python train.py --activation="gelu" --init_std_router=0.0071 --n_kv_head=2 --positions="learned" --qk_norm=false --init="trunc" --init_std_o=0.00366 --lr=0.00706 --lr_mult_o=0.978 --lr_mult_down=2.0 --schedule="wsd" --batch_tokens=[32768, 65536, 98304]
Below are experts of layer 2 (counted from 0) of a mixture-of-experts language model. Rows are named up (a neuron's input weights, with its number) and show model dimensions 0-127. Each number is 500 + 40 x the weight over its row's rms, rounded and kept within 0 to 999. Numbers have three digits each.
Before each expert's rows: a language model's description of what the expert responds to. This comes from a sample of Wikipedia text that the model never trained on.

# expert 56
Description: Head nouns and infobox fields
up2:469506493558495454484543541488500540504462496577452512480575445545462498481519453549505502493465525478439469477543538439488533477473504583435487460478603492514516501474558527539430462536485510440498510558498502565549461494440598523420511507499518446487471561394506520501518527589484529563441481530488547495531497551478510531511484483541436447531490499435489463542500483518449434451491
up3:491423510381447488500519580492502480476489530516418490516522524451584535578507516534398548448490559449519494507526496512579498436476490459438488481470497531523506528534490475555502545508509534510445544418524464487504534482463465523444504479509513507526513478437518566525498491558557493492547494545493529559453525461446477510564520514509456473419466546490512482476472530553577441498422
up4:519518486494549503494486494494531507509478448489480414435496491459497462512488588539502523529568457570461500497553525443464543478537518552440520484540490528479500584477482492434534441446507501538543447449463511461531487534572498442501528499467467530440477486431548592488467434497538597475565476505405580462481487445479483461477476524561474495490483516502507487452476452564504507413535
up5:482565507543462465454519493489479557510485509472455484514425493472501561521503517501510454480509415497521531501527489440511497466538545509406497541513498498530449458524442518451447461485500534412484522531454514527481480478554517555576477483530465508500492513497535382553481438506579446526485521445548506528469380568506558457492445448494521464444515513485574556485477575514477542552463
up6:528469465503523484501488487454511545456480491498433458476405463425447524467474419425469541601468509535529441510530510514548584488539477489461524563471509560537488490508496462552427502470537534515544500477469455444529512576486519543495554500478490493497497551479602500541500523591531559459444453494460508526477473506534561531512526532474500491587416563473506493457551520507491453497475
up7:544535431514482463499497531502466514511527415538473511532512518507456488471449479513469487477524431486455451498487574481544522481533522508438537485456466460521458528450473591497386514506499535547545457455482583494494463423529498538413567466484510472515544514409517495470475530544557475536538484498514442492554491540458556564536524505513452562575457498506543527456516471555426469559474

# expert 4
Description: Proper-name and category words
up9:562490560460451481484477501445571487474499509581497513545527552556565473558550452496582522489509488544477471573512502492508527509496486502497482604549561574448476490441505472459497479478473502539507566485464532490523522500551480487430504533538451474515488498507506505513436492481463581489435536491491579469495482469512421531525529483498463495572511537409589492525494435536563425460452
up10:437504500456504502459519458494506464458481531504583478558437530426520511527517457544523517567500497516504529437463521537514434448480490491486515488555454506514527548510508545469505539453517524463478521526383536549510462569437441512526508511512499462578472470437538561498508498492554529538521499500443455599527446449535583456532493476509463542520419407451456448552474481483533485492551
up11:488528532489490545510474539501510537503529568414556553481422528503509470521511469486480445550443478454500448514532527508452474490460398496524480527501456477499465537413523487505482517512503449547537460510482532482523486462408571475535516478484505576566441535503484480516502453560530501412499486516489558427530470463476429510449456551499463520524510535551557586523469458399575470504494
up12:523480502500461442542540543450574510444502529498477465529498539510425479479512506532420505475530505480556518506563515441550462418524389493409566454465471535531455505530465488484516528529527516533536534478507520502501509546412481549510516447497555542482498502544511591461510552522460554407493521452523493574491456493487398500462518498457484493520523424453483476503503540506470523590486
up13:478454531437505455527582474473513466533525471482524513551518524431496496477537513475411419466471482481432527544505604508586547505447550453402468474518526474563548484460514460485525472485478469558531514468535457501537486517481470481582519516488483469513537402463489524518486518463513500459509497477464467447517475494478470536549506468581544597472488564490461543512412571520490494478505
up14:432422512433557490531549423487444531511451575482465490565598444501465472543502557487472465516570477508540469452558416489513483468530506522510554534499415562555468476564509544474495555454509477547442523487507437519492491547415563529460482445434516504458481488532541476496512512476475494511484512443553573485461452517482492517459498514464547483471510478539536514503564517470473498573490

# expert 32
Description: Articles and section breaks
up2:484497553445474472493541506446495550511563508511458480501506437507480502461465472485451582493489464505521484461548542546544582488510486476395486525525544508479512498516493494468348496533471508535413483485509379437507508462554499480520526495518512564542508508461532516464540529485503503527417541525584509531492487468518468513585495476473486545529504558462505469516463583516530598520513
up3:457489411455498498478498492451603484480485488506487510466517460450478563559500440510440496424532473457527465476533493512570529533498488514485484456415476419565510467540556454504562563432469506408453547466535499520444533476451577506544535483534527529507503515515530489480526502497526525512389528511501436516455477519526529479540474496569537490522500452527526473496474477573484418426487
up4:513484519533456484494500527523513530521520492577469492520534608514474487541466544510528524558570605567529400521467441487479497486454492492481494537467478499544436510591513553481502537499537557526426472474435549525507479469497566443574483428487474513467493518444496484475465488453472478530538562558461446558441518526488486477456544531516486538513491450544483540411513454495484573544496
up5:501570491510501493534506505444566508469530459521492461489480489508498524482555511582467523524500450534511530541467505552561614530545440518486523569420458531395499451493508504561482543519512455599468519531435572499471484521440427503501508497513470550486498434452467524498525502494519449628526491564511531490477516534483544512526525460521498497560520530500469493464442568501490572457536
up6:477533531481442458467476475391535529583468539450511514498529565477429452502504536553519521476467481420462515524447547496530482497470520459558485461472477480561508599449475548554458468503479509453468499551438490547583461520541504528408436439488478469492503447483477520423487546470483491505480510447548533485461573492531501555492479519508520495443526532491545473489525501552564585495546
up7:544474449456403471493489434475540520485525523494501553542485523557490436520522466459500496543480497538481543532517498462484581525497484549581536483547470434473488456519472499522464523420568429526436548437483531483456494527546535516448500422490456441501496495490487500459470543436457512500559531484536460441631475524498504490537494494518485538442474464507501527358500471501522521478511